From a checkpoint of a small mixture-of-experts model trained on Wikipedia: a variant of Adam for the experts.
Below are experts of layer 4 (counted from 0) of a mixture-of-experts language model. Rows are named router (the router's row for the expert), gate (a neuron's input weights, with its number), up (a neuron's input weights, with its number), down (a neuron's output weights, with its number) and show model dimensions 80-159. Each number is 128 + 32 x the weight over its row's rms, rounded and kept within 0 to 255. Numbers have three digits each.
After each expert's rows: a language model's description of what the expert responds to; "comes after" lists some tokens at least twice as common just before its tokens as in all text. This comes from a sample of Wikipedia text that the model never trained on. Tokens count by the router's weight.

# expert 5
router:114143127115145104130175116119134131169101093199143111085151115115115119164118122133131121172073161140049149063138111122132119165139117167124141150133160109092137074141151190145117115104127150141118196205097152099127143123159089112129101170
gate0:128072100114169071075093111114122060134079146120163168129125137121068169211065132111130102129170124130148070142117099129162113109116125124078166096149112149133167133152126102127132205101102115182129166073177189175086104107138136146166142113
up0:107185127198125143175194153151095128191202068151081032149133149140133089054223175130216179110102099119145149146182063113056135133096100158200148152182135133129108088097106179136138075131157162090128131135115097077159135167150122148130108080
down0:061134124113151059088102068115159115133076159131133124080078129145114135131084150149167079184128143136079160146145074150105142117114152070128122193163169151094102112077124153126179089073100131097082123153146135151119136094201162098167147180
gate1:138110108087099098141098163115122121210151142152123074122133133159127107122165112112139142165099103118148122113079146196086128157141098134061046152121142137105104097064125140103097144069064160155110111122118120156071123127175154151139189063
up1:144125125131140091121096168128110100146185134119085107116137116143059149122187123132153126205123179119126125092104130198143100164161137122052116167173102187065128152069161139110131123090154101087114136126118116141101139095138197155140135093
down1:106126131122082119144135158105100132171095169109123156159135128125132121130111156154150169123177116184112077107101136073111095100066135094175096156185109200165167098120106078111142131118161123152136134107065162085112138158153095160103082096
gate2:117151152147114165168090166114133153132120137124130156091121125126110170131110096063123099153121153111133108094141121122133085100120132112088067087144168157140150171146132088109131148154075160133185112138157092184097070104079107122122073041
up2:063121139128173187121048095075113168167126126190080111115172098113106147125098112126166148128143119093114098163077116098098120109127123125120050099104123193081121152124133147190112113126076141065124120123129073079112126160114081166180196131
down2:154108099167134130129144101139163070128112068158128131117145124089145159101111108065142104182155130153159142090133103134083154099175128083208112088152132147138140143147155131086108106157129126213122148177128149128123154149110168081132146171
gate3:087149131127086069060095179139211095121058159095112098114113066149134137145131119097139149156174111133177119095079186132142162102154103075165068129143170087115122169130140118144054168173101115143186121121171089136153154104131161073114116112
up3:083130107183140116158143107136114177069173145119114119124082154110106142117111124102134121164158152162049093142090147126111166134139098163135107122163162125118101139144129133157137141149092117113127066134184069188114162081162140146132108084
down3:152130160131144096077165186128240144168074145139135158103161172138124127171140117101064088108091147118134134119101115123110120142160102136077097189130122140162117108137119102125096155100176179166188130166177243160118119180093102096097141107
gate4:099121190137078162122114158106171114146169174123096086171110136135110106102124158112093142148095136110119143147162096156151146082071106131156102139115101103096108055101113152095125158084168135127121080133138151152140136099159146144171164143
up4:125116125083194069131132143119125128088137145123103204076178182160156064095137079147136129122172086140131143123110083125104113162156160164102163120108108204145130135141107107108099136129079131082084115148107108085124161175099141165144166128
down4:114097126091098165088130089057132176183130137171143108109127043073114117143126110060043035102093146116145130120154124149084140190070147118151168118106119138070099116094119105153118085055152135124108138133153129164169119088149110147157094147
gate5:183195133162216080122122149105163142156087140115085123186101093131129115171139110148138126098087149188133153108151032120042084110143115127167076122152092100095121187109128103103122114148165090073166136137136139115110107143113134140075186137
up5:150188133131170100120134140079186132129054142135109109176120093153102120191138115149153101076107169203130195106152064137051125131150136162095074144158105087082137146124142139099137079109127135043132159166164154108149090175142120135102152136
down5:059141131142141122124143155120124114140130106153154073155129146190127134137102128154078147143134086157143100088147168116110197122168125106077104127102148099123087141124116096135152140115122182166151133116075149144154113095106144108214084105
gate6:104158104139167149140112181118113115172157113124090148148096126157136149115107119096155158096100128121154096138132185152135129105158136071120085163083126166120143136132099134160129207139153128077107156117048091163133142091087076116137058166
up6:188129189132207108098127158111169162101114176132129102101102112145079161143108157136047085117145136141098117139120063146109149111099132184110146099153070144114128146093135111155102099114129113118166124158149092174098168185122171124127170141
down6:106121122098071150185147166152122124131133114127131109145127153100185102120097189086182177144188160151142144142115159169148099252096090120126150131162128113142111117106094126167170180142151154100127115176150089141104129130074110139106111090
gate7:156131115132131075210156085152168111107112150132129093163117180185163142116083127136168145131097052149114131102120119123136093171122095107141156134126149076133137130111152141063090142133149104117197088159122154096143138110116168099109174162
up7:151102109143079105148111071134159123097058117159098131151152175173115112139101162132113090185155060148115157057115083112103141150132125089156146123122163122077160132122133131077138106083101129125176119167169199088192122126099162072049164163
down7:142126127141153098084132139130150157165140137159123193151138073156101127149099119101199158105090095118120140126076125137146114107090131129110134123100092084071201160151129163114110075160149171159108123110114083098134162190095080112122121098
Description: Field labels and header cells in infoboxes and tables, such as Party, Candidate | Votes, Genus, Born, Career titles, plus birth-year digits after a date.
comes after: "\n", "2", "1", "\n\n", "-", "| Party"

# expert 49
router:157165109167134147130171112111152154148123112176153124117090141127173164174117111197109177155119157149116124073193109117116088177129164174123171170143208115105124112185135134115150174174145106137151150185115158094151163113133103084117112163
gate0:133157117151181129088141103116109101104128160141086110098097115135146086132124141144118179113128118128144098175150143095127183125115163068105140100109094146067122098110140114131082137146141123075136148087133223150124075094144192116145171139
up0:116142128117181113180160114112088164110113128107138132134154159048087154105097144183126096085157102116142129025125179117163165132093113152162221143130209035097146179099161152162123145174089106127141115139179068083134091127110126084111123139
down0:138088122072140155166115158156167202139135141120112104117125151117112102125142134122088129164152147066133183168053147135152101143121191139149066140097077112141143144124110117119143179152124148145112113111110103102065067158094092133133129112
gate1:132030068111138109058167132104115130143139158088119131141107132167120149156170139132146143172128144168132160154078157147168096130140098152101062123103088087089113115164136123192149090150067126131109153171149138136110166091098129111130126150
up1:104149146135099146197147127143197102125129099133147137122146090110111133161105107135104108091214117043186160204090118119150148134111125114091052133155122128162092114123135106127155069096131093134135091091096131113144086118121126164093149117
down1:092152086121163148164111080088141146156104110139157132153156093107132080074113148073156158099148145169047130044158091127140147138092108143149124110080127111140137085148123127157129182062127140123138172098119062135116099118127113133171157170
gate2:121182135151147106163100092123113073112138127117142123099170086094149106142139133117106123124127131121059125124085104136105141129148108123119109163140114139040119117175134161077106119205075108095144089166111093108141138154131118118125105152
up2:148060155092085119108166139129180141160094090128167149140123081136069120098100119151113153144095142147128171107099126113151084151057117166138100179136143124161155069104112122082096128160168130081125138079192110189157114118135132108143128072
down2:101142179104139148109164066154147135180095175135141110105073075112105145126135146107163059180181104136126160089161187112103165135095076155078100082112098164076191134101119133192094187128112098154133138124095089129112151068129117183127134100
gate3:075168154174146147152117103153172110102138157150054130128121122129112150098161072055146102148123169146144127144108189125155137114052090149141179091138149103143160138152131144119119120164120111133115120135153104094113090076120145172134093125
up3:107111140116148135161123148097195097075071125155085134171097139182077118083137115056171129154134149088144140102103176146136110123104140135198123122129099083139142071163180189109097146145087119085091127115090101205100122135090145179127107125
down3:116155147171099091156134159120150120112173135092136100149150146114098182135103091137161091145102101115122181110106116149118122177140053147101081165172119187162164163119065080107154114136126167117139162121194111103162131109131125172075138139
gate4:114079184158119153103137144135198115120125098082120085096118102161124118161147108169127129127116120106130143196140120147132130173111163141140071115123062163159091061055119129154129064046080096126122191110140154179136079202130118160093175183
up4:132124148114102144112155096161083115017132064092157109098121156127115125142113078205107113111142136113130126141118129144227073141171182105122112187105119130126127140110196108186164040110168091159166167133174135114136123166148126122138163140
down4:062115105090134139135178043078130093126069146105154040134103116124143115108128191115075068126134101170100107128155089045095158125056110084163174116094071154140103083068107145122103119098084120117163134092122175197113110130134137139124116093
gate5:105136086092191119138101191141140163075120129116146133127115134089177112120082085173133163072101123121089211193110117102147116135251147108181113130107171101139127068085158177082162157144147122113159153119130100106141107120134141126114147096
up5:146141109079147143067143133114196163107125093114172132094107123080121132150053097148117149088122122128108175142127134109127113175195165115117123156124170124169124098130153139128163165174123138101160094137168088101150092132101120097096118061
down5:139165186144090095109115116173104112147160083110161182136132142120151169065133137103153154111123122091125137145173138083122195106138058159121113166139133144167171137127140127175165120122160084149144092204118152167160099158164127113149091179
gate6:127065122108113153142191037113130079127167107162021130145161077084151114102088123055154148178160141120098131190113169152135125142165149180166060109118080121069111076189142134120174122160107127122169106085159193138116126179115177104101137143
up6:143153127178094160141124087162113148078131169091091120150157114138161107120144100048128115074141123141097156119124088106067088170166168080140095111130056213137126136153078107115148123093175115103153089110117148107136113195140138112125102087
down6:106158144121156106126108119078148100123129120139090132133082166107163090113079143055121149158136122152191137092138032157142139096073130138160101101143141138144084110169088152081120122139128107167117116099100131180143156079115161158195149148
gate7:089129105177111118081172062154066173137210114115095131131147107109119122163127124138095126029170127124102158121128153110115142179050118071194172118138125160106104099112128146117111104164017192162123113112167147092161104021134143187131084183
up7:159151119068192105134068185136155078094077220093130100154083121143204077094141111140145106186085147138191082094122116118123107065215142128113081155089111120135190161135148118115110197090189125096122157142135131150073170144165143142173150139
down7:097151154139145122059154182157174134110144171137112069073119138116116122137105062080120167094139213091122114127149131104194101135197116181161047094115141096147157114107148118113143082126126143094144174162158130136101137052128178134146119112
Description: Line and paragraph breaks ending infobox lists, tables or paragraphs just before new sections, headings like ==C or list items like - K.
comes after: "\n", "\n\n", ")", " |", ".", " |  |"

# expert 63
router:153172143149157110117139154156093153150162077186139090099088103176170134186141083160140189102091125137100091111115112057149100162150174125137115156111128126122146118152101150152150150154139146161130143171106132113071154116137091095112143184
gate0:122091151147113118144082175112139146177133139133081144090184133169131176180105094059201141179105129156110143107101123119121134140122185127141138143137056092102138156135120156117064021077093105057071148159102134111173172167091129069149127143
up0:144128129158145162164192063180097143167108143078165108163113174148113116120100154201082069051112130097080089048144096074083136134066177152069126144123150078179120107084093131109133224170175107150102143121133105160107071076152147098052138138
down0:130117148115116128117158144138134086074091097155093165117144110157127108148130103150123159122112161161142124136110143139148159133096171072139151170104121114079082137148114152144169123193143104115125141138128116113091167129132130223134120137
gate1:164089142107148141139102158144121138132158165084142115079137080076106067107118117140124150122141116096113155132132182199120097182139111169103139091160161078103170065087144143142113121124110116176111107143149124076153077121151143069149074144
up1:107148104157086044150175136127151114105129108148119129131130164157142148144120124104118086128094131098096095093157030056087163108133172082181137138085115153142126180172144131116133130160164116088119182130108108168133175144091165149082146119
down1:122115078106103190119122117169135101086142125103115119089136107140098212108161130153194186173135130122110131092174168146159091126107081097165152156149199110190137130148081101105158136127166072132098089120133123153135141166138135165141074190
gate2:077123095134101124141125090193043136147100133153096139122160124148126096102088164126135085140146101159126104110157168179105124098113078093150107134183136145131120119089178119094074100126116085101170107119165147145173141145122076172153176116
up2:145096167132165183062123137127154144111159122145198108162096175073059116102104101092116125154158108099195163181119127128152125131190116162125158159098146112124130148106191125187128113097107121163071164167109139108106065135146162126103185121
down2:110139110118114105111123130153058165069130120094093091133126133052176103122112118214146143119141191110164130142135177105157109159135163134149119135117101133106115167153100153086150129145141114117131132115172132083120129126086099104114122131
gate3:139124163145139152127128102131136143119144155056093079153169163099091154131135116075140139141145130129116170137137118117126182105124144128095161087136083123106151160148149141151148075091150108153105159111116105157148195140169121092115155146
up3:129099137112111099147152135191179120121186196158120173121121139096091096159100118113114090111175101088110085094118093149133099112169166132119074169150150165135125163115115107139102145155159137067123129072179124105130112095130199130061149139
down3:145092176081125183124093129125130092075105125098137119166089214110076116110103119095155203079190146125105108097126144132115090091140143160083105178138081138082168120076160107137155098155116095138102117135084132136107126143115130132093151100
gate4:138102161131110180107094124088085123184118168100150123168123106142168111101140097079148172098138088135123109136141166098119124077141073134088128133122105100213103172058085132077120139129144156167132126044104195160156203091096054144108086094
up4:135061129116171138093091113175142147113091147158117086146145155151159127172128144099101080112121121174089134104135115148113131140156115139049130171105137136132096152113070159127094118146147104190079131113152161125072133149130140078106141203
down4:124114154108113168156148104158151082176112107083095147155048099122104096105136130149201122145177113125122126165118130119092188144102144111128094059151135160157124114227122101123218171112129098129143139153129172141172126091135155127187158160
gate5:136076123127116143147115111085164125147101147177155126095188174134102098097143145146138182054164139103166087112108114203104134135165133156079101139104122098141105147106151153067126108128098136161136094096136100107137109116074201139090066165
up5:097086184111093174049128082180134180056151134133141162105133160078105087107154061117117119127173125128106130148130113155134101112179190143061141075117138065120173146127167108082137199113082119159145095138145105113107124139132101100165091096
down5:149149133094126218104130041157122120099124133099105132122079143116187134087136123090121062164173133105167161166093148116149101135092122150120152169133104094113155136118165067161141161109168087149137088152135141109117211165155116106163141178
gate6:181122151155112119147130102152134152077111102071100111101039076198113137139130095135108113123106174099060117138125149128080070133139152112197124136142078120086136128127140155132145111139085119094127140079129088110127103143183164117176132070
up6:068122133104218097162102146135126105130144171175069151145140124131094161165083153154107128078115113183150148085120144103206131074099161164127083122093090084109151115083138130126078121079115145076084108166089099086110134122150148177090174133
down6:070099101103092111125121150127128168133206132092117143111163180117107134157051120129136130158153175154125132163099117104148066123122105164066110130094116196142121130122142069173089168147136132159139184099092144187078094076181150124142127190
gate7:201144163199156154125129090107117119111130121106127158146107145164112033118146085139127154117111105106110148093135136196125137092143120128133132104085092114082147181148155098091150172150108148102120129100113155129157057106163118119143189122
up7:088129137135142180141095090073133113106146147091093156115180149146200114105142107122184079122074113160107150163120158066099101165081063116060104072099124123143129142150124150150098070091124121125109117146108133161157177173142137121135094123
down7:157164131111113095143129131138183156146102064117126099111121139129069120202092122094136134152099102151181124115118144137147111154128244138127113175126064096109208088115082119095138140135143127121102172124135096136122106150115137177134128089
Description: Birth and death years and life events in biographies, such as 1897 in birth–death dates, married, died, settled, early, later.
comes after: "1", " was", " He", " who", "He", "th century"

# expert 38
router:124130099167123136141177128117140145157124110169152138088067133176173159167151109203134167163116134145127106106201091066119095187090164140126186129137162169124102120154143143130149164156149111152140165193083132097132145127106127118120126164
gate0:158154137111158161122098162135155120143156115115149125174101078159087118149074099082096116140151104132136133160095190124081132051109155134101193094112055076153151149107170111134103137108161126157105152088142103121137076139124109123167160096
up0:125117101149147113114162114143126132178124101137101129140131090193144101142134137175182138138083123131123061133166141098091075147102123126131129123114160167140112095130150145178140108142128116110148166082076109099118149140141082088122163185
down0:122145126098113127147131074032118123120097192119159138181087108101128134084146101105092114148176143158105129187125165117133102107130101165115100115158110117110117079117138148106123129118165121159128143090125162104153095131136143145178163100
gate1:081079095153129137087195103155174143123159110098093098067106094093191116155132142184085194100151119125205127082149081086099114158128133124160193193111092154153110095111134122095090084100115154130120157133131090161115211138117199157107121176
up1:092043069147099153150172098130183108144122138111086100064125117151141136146145142198133120066134114143134130104115083162146136138073108101134169143127079170190096121051129138069104046102128109109105112129110075147130189140120160187135127167
down1:121093078102155155157128105100086147138150151131147139157089144114076120148164112107073077075092169139118074183123155150118148104109141146110148099077088149138083110124133080186080126076120146165129150090078135202162102131102069155149077125
gate2:164113193127129112139185121128167168160127126162170087165162113061055111116097105144091087106147133130203109124107132148152120087123172155170118124106137095122125115045174131060089206121194188139137174171158149111143065149166135118142156122
up2:118113204149114137215195139071172139146132125159171103176140105089075139158104105119110102084121116142177116158119109118142113153122162156163099119123164141158084079025159129100120154060201174132154146177172161100148093142127151114114134153
down2:153166114148124190150140121098192095128079122129138140124162124137141078235165145089155138157167132145138172125109110130105097137108098109138167124176124160145097154094068198122157179156047165106091088098119153137196066130080105105054181082
gate3:088111175076135098196097100164112150152148197115081126147170093140173147113162109098092127104108143163114141073115118125129100188139088156106112110122074165162154095140044155102027142084131072066160094108074116097113161140136101183174155113
up3:080186174119105124180093106156091169123182191083117105146142125126155162150110089121101159068160123116163123068095129124154125152122108156083081083122071151187090104081064117155070150101092101104113092048133099125129110077139090153160162106
down3:082082084097127117149175067108159129145057092156099144145070097136136130171138160143124075176151135099164065157099126165152126125147149145137199186150151123125141125137188093117143163158152207067124128145136129113102083109093114110126109156
gate4:185076122165176109159170135120125155115145157101111111093134088191126098108138093167179123058101152074088147128186149090143210147104159135138087139151174146183129154137151099142117147130167102115113161135123087088159128128112144154080139156
up4:159096092153130148152154139103140118122122180114094123104134094211099125133154100184184092046075146098117131144195086082106185097085109112130059112149182139190160150108116079136149138100168119130039133110098096152177147162097139161085121113
down4:093161126164111080165147162122177058121094185135132140166081198118130113099139171143113119184066082134154070121069204140148143125088092063129070129164105167160117117121109101103115193115152117135143100117159136132118140099107101106077145147
gate5:155086167084153147097105112117078084162120155139134128073101097057086141166109138141166098175123136114131122140132135092142169167118151166114121134119145085132141096083182135132148130159128116089157138084110156114150150132116133105114136193
up5:132134158087138154052084103116055075129086156157147162084072105057110150169102146127184105179101127130182081159160149047146153137093123127120133129132163129112151089065124131157144121162133113088106111100121144133169172134119130094081130179
down5:159148087120099123113138146100127134122115097189165141148043102168146158138126163124129065122131151197178092140129177144140128140077113122149092155118124171142108176091114172076128141155134092137095108125118107136104128068113123158091151096
gate6:140095155142155148123214156166166145020163090107160145071124119192174107136149129165159080120104149133117155155122127090203159111157100137158156121125064067100108116078133143162158023134090118167106153100158139118131155197133070159100139125
up6:131104138090119121117047152121141121175109148157119105157131146072107146113077136066109107144113135111132131082123131199072101087113121177120120108113143126120171133135128117126094163122172108117136110158165100142139143102115179121161133137
down6:178131108128143165128181126129134127141174113106165061109166158127147098140148034164140140103194101125144149026129112151159124090139132113197149129158128107146096193142172114117155107110158134185156183071144098100146095152101136162141134095
gate7:126127146109105125084062070135145192140168135123155077115181133100117169123134136120110156112117137114130117123134079111128172100073158069143206144115141169132146146100151135124105114100186117179129083045166088138134160110109109172139119108
up7:136063099115131134106122165178151120105146124107085119142115104156142173105101113156176085086101135106155140171122195127114089144125089168129082098109130066113148099170227133145098107186077156152126152110149154119116131128153130163128171164
down7:105119122135142130170130124135115117116148109131094203146114129095106081109084222138140102215109119151078136182139114133109153107116104178117161171164159155140165102161137075090088150158116123095137179133198093177084150111109102201111131127
Description: Double line breaks after a sentence or table row that lead into a new section heading or paragraph, plus == See also and table separator rows.
comes after: "\n\n", ".", " | ", " |", " |  |", "0"

# expert 8
router:099181090145177095154134188134152142138166127169160120089108153156167125164168129173119136132096132150077128092173099114089065184140114165105152110130129122148101129140110180182134131139163129122090138179102131120123165121133110124155114176
gate0:147083105175169153100101163114148154096093148151135094051117146098145108079148142087103084175094109130068092152113083123068174100093068137093115075145119106106084125075080156143098131112113106148090111034138047119116157137160122095143132029
up0:135153150189134145118152129187097123143139131087126145183112134159158097163168143114157168126183130135166127114189093153136115138121142130114166116119117137123144125144082145123142123129188115126166121017121138158140071117097117118134173126
down0:116092137082095141107112153091064119161102165131103170104129099122166086192118150134138098101097190092067123110149139134118112157164137142130064123038132108117122162058165122164107157129109134152101153132120139079081155085085065148156164128
gate1:154145127084069137111100151063132112144134155150121104138172108122140090121207068075110103109086155133100128132109167150180121076129100111150138155121120125123113120114072143151120159112141158098122107125133098140106134105149176176184109091
up1:138104114096041123204132196108116062155142139139098107089131112204190107089152099129136172152126092130196129161118188128141156117170116127135148187141168185172163163095133072136147130082116115137144087100088062129113177128085104098099135122
down1:109143147170173154129145087112162106129102131086120110122119172074106106151173153181123151085175070123128154106176082067143086090164168145081145093109123155191110092118103119128156197125114124110115125100122136140129161102092170129079106105
gate2:070127086147100059164157105129161175118161116153180109109154142150211107128124131164120066182156155114125100093119092174069141176122119107106091097131132162146104147121118141097168165130190089164128106185136138162134176095091144097155139148
up2:084106161144106114183152104141143179090149124111200109107099112147222104163133140160102064164153155109140126150133118133077147144120126099079139106150120125176119148097151144112158168102141097159120133154134126154169135100111121074156127094
down2:159088095130086224131116138107092111166157184107069135103119120171109123104119120087171146089111092143143118161106158152198137081104077141055145100116112092112097127121114175152127107143111089077192102105140097110134146130167138091128146115
gate3:162179100098182173129126130159146202130130098115175167103094086153091123139189124129154163072128178113127163076145079099126086064094109128101157121131112083115144165104153175121185149139122170137127143129115119121129145121153138102188117154
up3:147169120080141191116104144124133180139146097135194153093123100132056114141192133130139151083124140129105146083132108107143067059093102174065143082142116076106107168100114159131169139110107214115119128126136089135156133182135135111186114167
down3:082140136160096111179136062133116166098090162167099122087096040135128152203087129183101126186158144104139045089123115115146136114141111121130087038065087116114100068130101145147100079124121097181167158087153072226150110107110119144092119082
gate4:128136104106150076191106123158131149162092130117149103157093153117159080080098073138113102194172125124080117109132116176120109128164098128109100162135169084141132137151179126078075159126093189136166142129089108125130178139158145130125169095
up4:072096113135115186123066132098143175141122154148119108162200133106095122112099158089101076112086130143119148127090063136092150110111103087151107137101072145122138146105076119123151106097156085066201113142090149105105097133129103188148124093
down4:172142143132093143110140122198126147075112088173112160119159144095095095139068117153082170131115159112087116052147138106073151142160093179178160141123131083085125148174115172110103157118062116121093107153158118147120156136085153112143114146
gate5:126146192099149100161083169072144131113201139122143160129092071123089127105095110161081155128163132117134127071109180082195124092090102172164106098125161082118142181128133122133090154156164190125125146144164131094117115091167102143171092113
up5:076128146035178084063072125057187176152140072130136107168087068100109158088060148124164158112186135119093141124102116142139097113133158087087122129101113089089136148207114086113060205115059117179127138166177151129124092119109165119160167108
down5:188157092111110076137113156133099125138156092150072172071145143112143139110110052171090100157090197103144090120121193105132118120157070157103088100149134178125101169210061140140106077120168114196150109175119121128196137138095084107160087174
gate6:131108168128075152109092111148138150078156149097144111151143154101092075176106134079068104123199087106136123140118103128150155158134171116091165165151081095120105142124177091142149129108132088111152119100158068115134111142136117078138099151
up6:150157189114135161143114124100090153148104145118121158133097147153120164194163146106148101101105138101178097206138097137155090090120126106122101155148143184100126096191110177136169104121097074055120109147169113083144098085106153029226150127
down6:154120097148101055197108123094129089157155146138186092121109129054141119073144188150126144171143166159177133078204153175159110135140085098111113066190090151109143142123149090123122172149149174146187135104080105117159146166146092091131136166
gate7:131151159129073112199066116134149124125147172113049145194164144068101125155141134121088092129140163116118134118165095139118147048166153128121115122146084086124118154123104147092182201161156089157122131146122148147112129111151142112174151145
up7:158135101054100197082137099158104112137123154110053144141140117222158124132063119091123127081171133123114151144126143080124137067123115095110145092101097169118101178175106164079095176091194120184160093091147193151070209136146123075105098121
down7:128094099143074109151097144138110084086112162152157088095122136068106111140158137115158135142160173120089107035160164154111146154143166151171131152164132112120114127104127141161156080061154155177127169117090079116104045140142130101118142150
Description: Closing ==, ===, ==== of wiki section headings and the line breaks after them, plus table separator rows and heading words like History.
comes after: "2", "==", "===", " ==", "1", " ==="

# expert 55
router:125137125133127149136148113134140136190111090162154140074130111120114082201124117131145130145088156120021145090133142089093094141135115151121138144142153136072133118168151197156107132109100141167161145183132131088161174150155057093146121099
gate0:127133105101119131112128128081217127159111186133081114146116115144134164139102141161048128204177129135139082127070122075106141159174115099097116125095072201119111108105119138135104126162127123087146156094147145170179108119087142062130119119
up0:166118157094162085174050173146121178137183133085077112118109134155151156081128117134143178177151168154154059097133114117113111104111130138143130109095091145181098042098129187123117108187116111091128072155126110156093152080119105158122171163
down0:131095071137134132110132120146163143147100096160111153128130083152128153125094146149075132180100177099116152107106114162140204115136112148108161147072061204143163159121080033170131186144109113072098158135140147086147159130146162082122192138
gate1:122086125125128167128120104183128080148149135149151075142128156074124094129104129103134124101095140114069112125150118125180127125132086149129083128093133122069168179087147146161176162108125145136118107116113115085173058131167129159088119146
up1:121084146092111117149089093204158152145139125120136105120092079126091106121105155176136084148139159106094185146100135182137096132171171110119111143110156215127133162111091166158119200156094117098174147135152170169138144058101125181103147109
down1:104116077076096204148123124081129096133091109120111123121119208147097118167147100166142157133121157111115128137115100048189175153079083101168102095126085133144102111120090150147141156171129135110127105131117090148144160152130086184104073119
gate2:122124118199114118177069128103082160148175131066103142106203078105100070152101174106121082132163141109112164143106139097144139060093176081140169134100117146179069085109182107142122118104085094136064097043152145174147155057117134081086131141
up2:131146110106116103124104129118141179151144139113091118169104176105113165117088140158110156112185127113148121097101082093183178166112155132129133149107143071139084107138143159096120159137130144132186165108153113056160093141087117167125139083
down2:101108075120174195181164129112111099097097137195172104069074174177149136108115134083096116121122102178133081135139140170148150140172148102113145102161125215088130135048154054156116130184173144088134122159133181116158143077175121100173129158
gate3:093113153100080128103141138060113142124138077140136124108118108128151150166108074137101107112136158151136114160178129165156164079104146124166119098156128081160116136140156143111082139105121136186128097123123169082079082171115139094090150125
up3:152123154141150100101127167132155173115114093119150136076107122049072137134103093138038139116147166169123115158116141110101116074155175093148104113126127126161114106140089120200069192140099142137088110132078087171107195129093089130136141109
down3:196120067109130126114145158124111137117135097115104154152054148184106193094131135087141113177161109089182101120091124153138084132142137166109115081085104098108114192133154084075167141103152162143123136112130147129122144175130181161103072144
gate4:097127098147118131110123127149113157110139182131073144159099136141130094155077116111125166086110155159116158112169130165157066096135122063137122172116116156189100089095084129167145055120144086131108110148077109194132148107083128056147069133
up4:139161136105113075163121096099130128128078105117147115162112118121140166108162127173115143158109095071182097114105144131072165126115138134130165100125149112083097192155133070120129177159170175122188154112147151039117123170140149192120159148
down4:120130128125202124167157106071127111125144162131137127153124111104195086130104116096141174096121123125208145105149125118140102118105089149137163147094086173143113120108117113114178129106132092203128089124134123157115143119100124074135142161
gate5:136129090120089133121122110127137068125156140184079149184181112171100096130139128141125137128151197165101166163095122107146106127156132114113035159148207118111095128083159196122078140150150133143119148196099165103122197084160146061113149110
up5:133063130092127101118176116094123096159153166163155115152147104145114155135087100119104087167101182116130162072122121175150094085108112083136177070128082039172042160076185092159103093126123136103073123089109171103163145176117124078168120137
down5:137157143134123131180152106130091129068069160128093115117164118185148080118189113141091155141123094106106089104061121104126137126181149120152124194150143178128115115093125125075168085103106143102139123129152105109070163109139190135097134096
gate6:073154106103146152131093043090154113029121167125134188159177147136156130128185174137108126096161140173145159138182111049077107181100168122109164095145152132094067148158097098171153136137075104124144103103093085153097122092152117074092153145
up6:070137153139102158162196059116121100075114103133122114103159090130097090157119153112142103113120158146141100104119095094061220144181122130136194083114099140093162066184125096090119168086152157158137192165100093098086083131118139116147068144
down6:178138125129135129111136150110156229177161115088138065113158164114187086187105182169087098100175127133167129217132144093188100152079144155117094086103193110169107154107118094136138071155155129146138088101154182144126120134145131059081179182
gate7:114183063189125146133128161106123194093066123139128144174176128088122096108113129044151112148104116143079140077135140104113150152187102148113130118137180066080164198180171156120163110097157148140148056214157121161104145071104122115180056099
up7:131138152102145091192108083133138132090096117135150089090148139059125124120131125106110140154166099150122146139117069142146142196172139110174064171106125049112069179176129080119155118142125089139156128129128114110080085115113139146132124117
down7:093112126132134163119074128084108134118133138162075155099101099125110108165108155070212145164056181150099135098096140098081054117124124120147148059117178209108119159125157189170086121110120218165121102125100121146115123099098120120138143167
Description: Infobox list fields and their labels after line breaks, such as - Coordinates:, - Line:, - Label, Scientific classification, with coordinates nearby.
comes after: "\n", "-", "\n\n", "°E", "°W", "- •"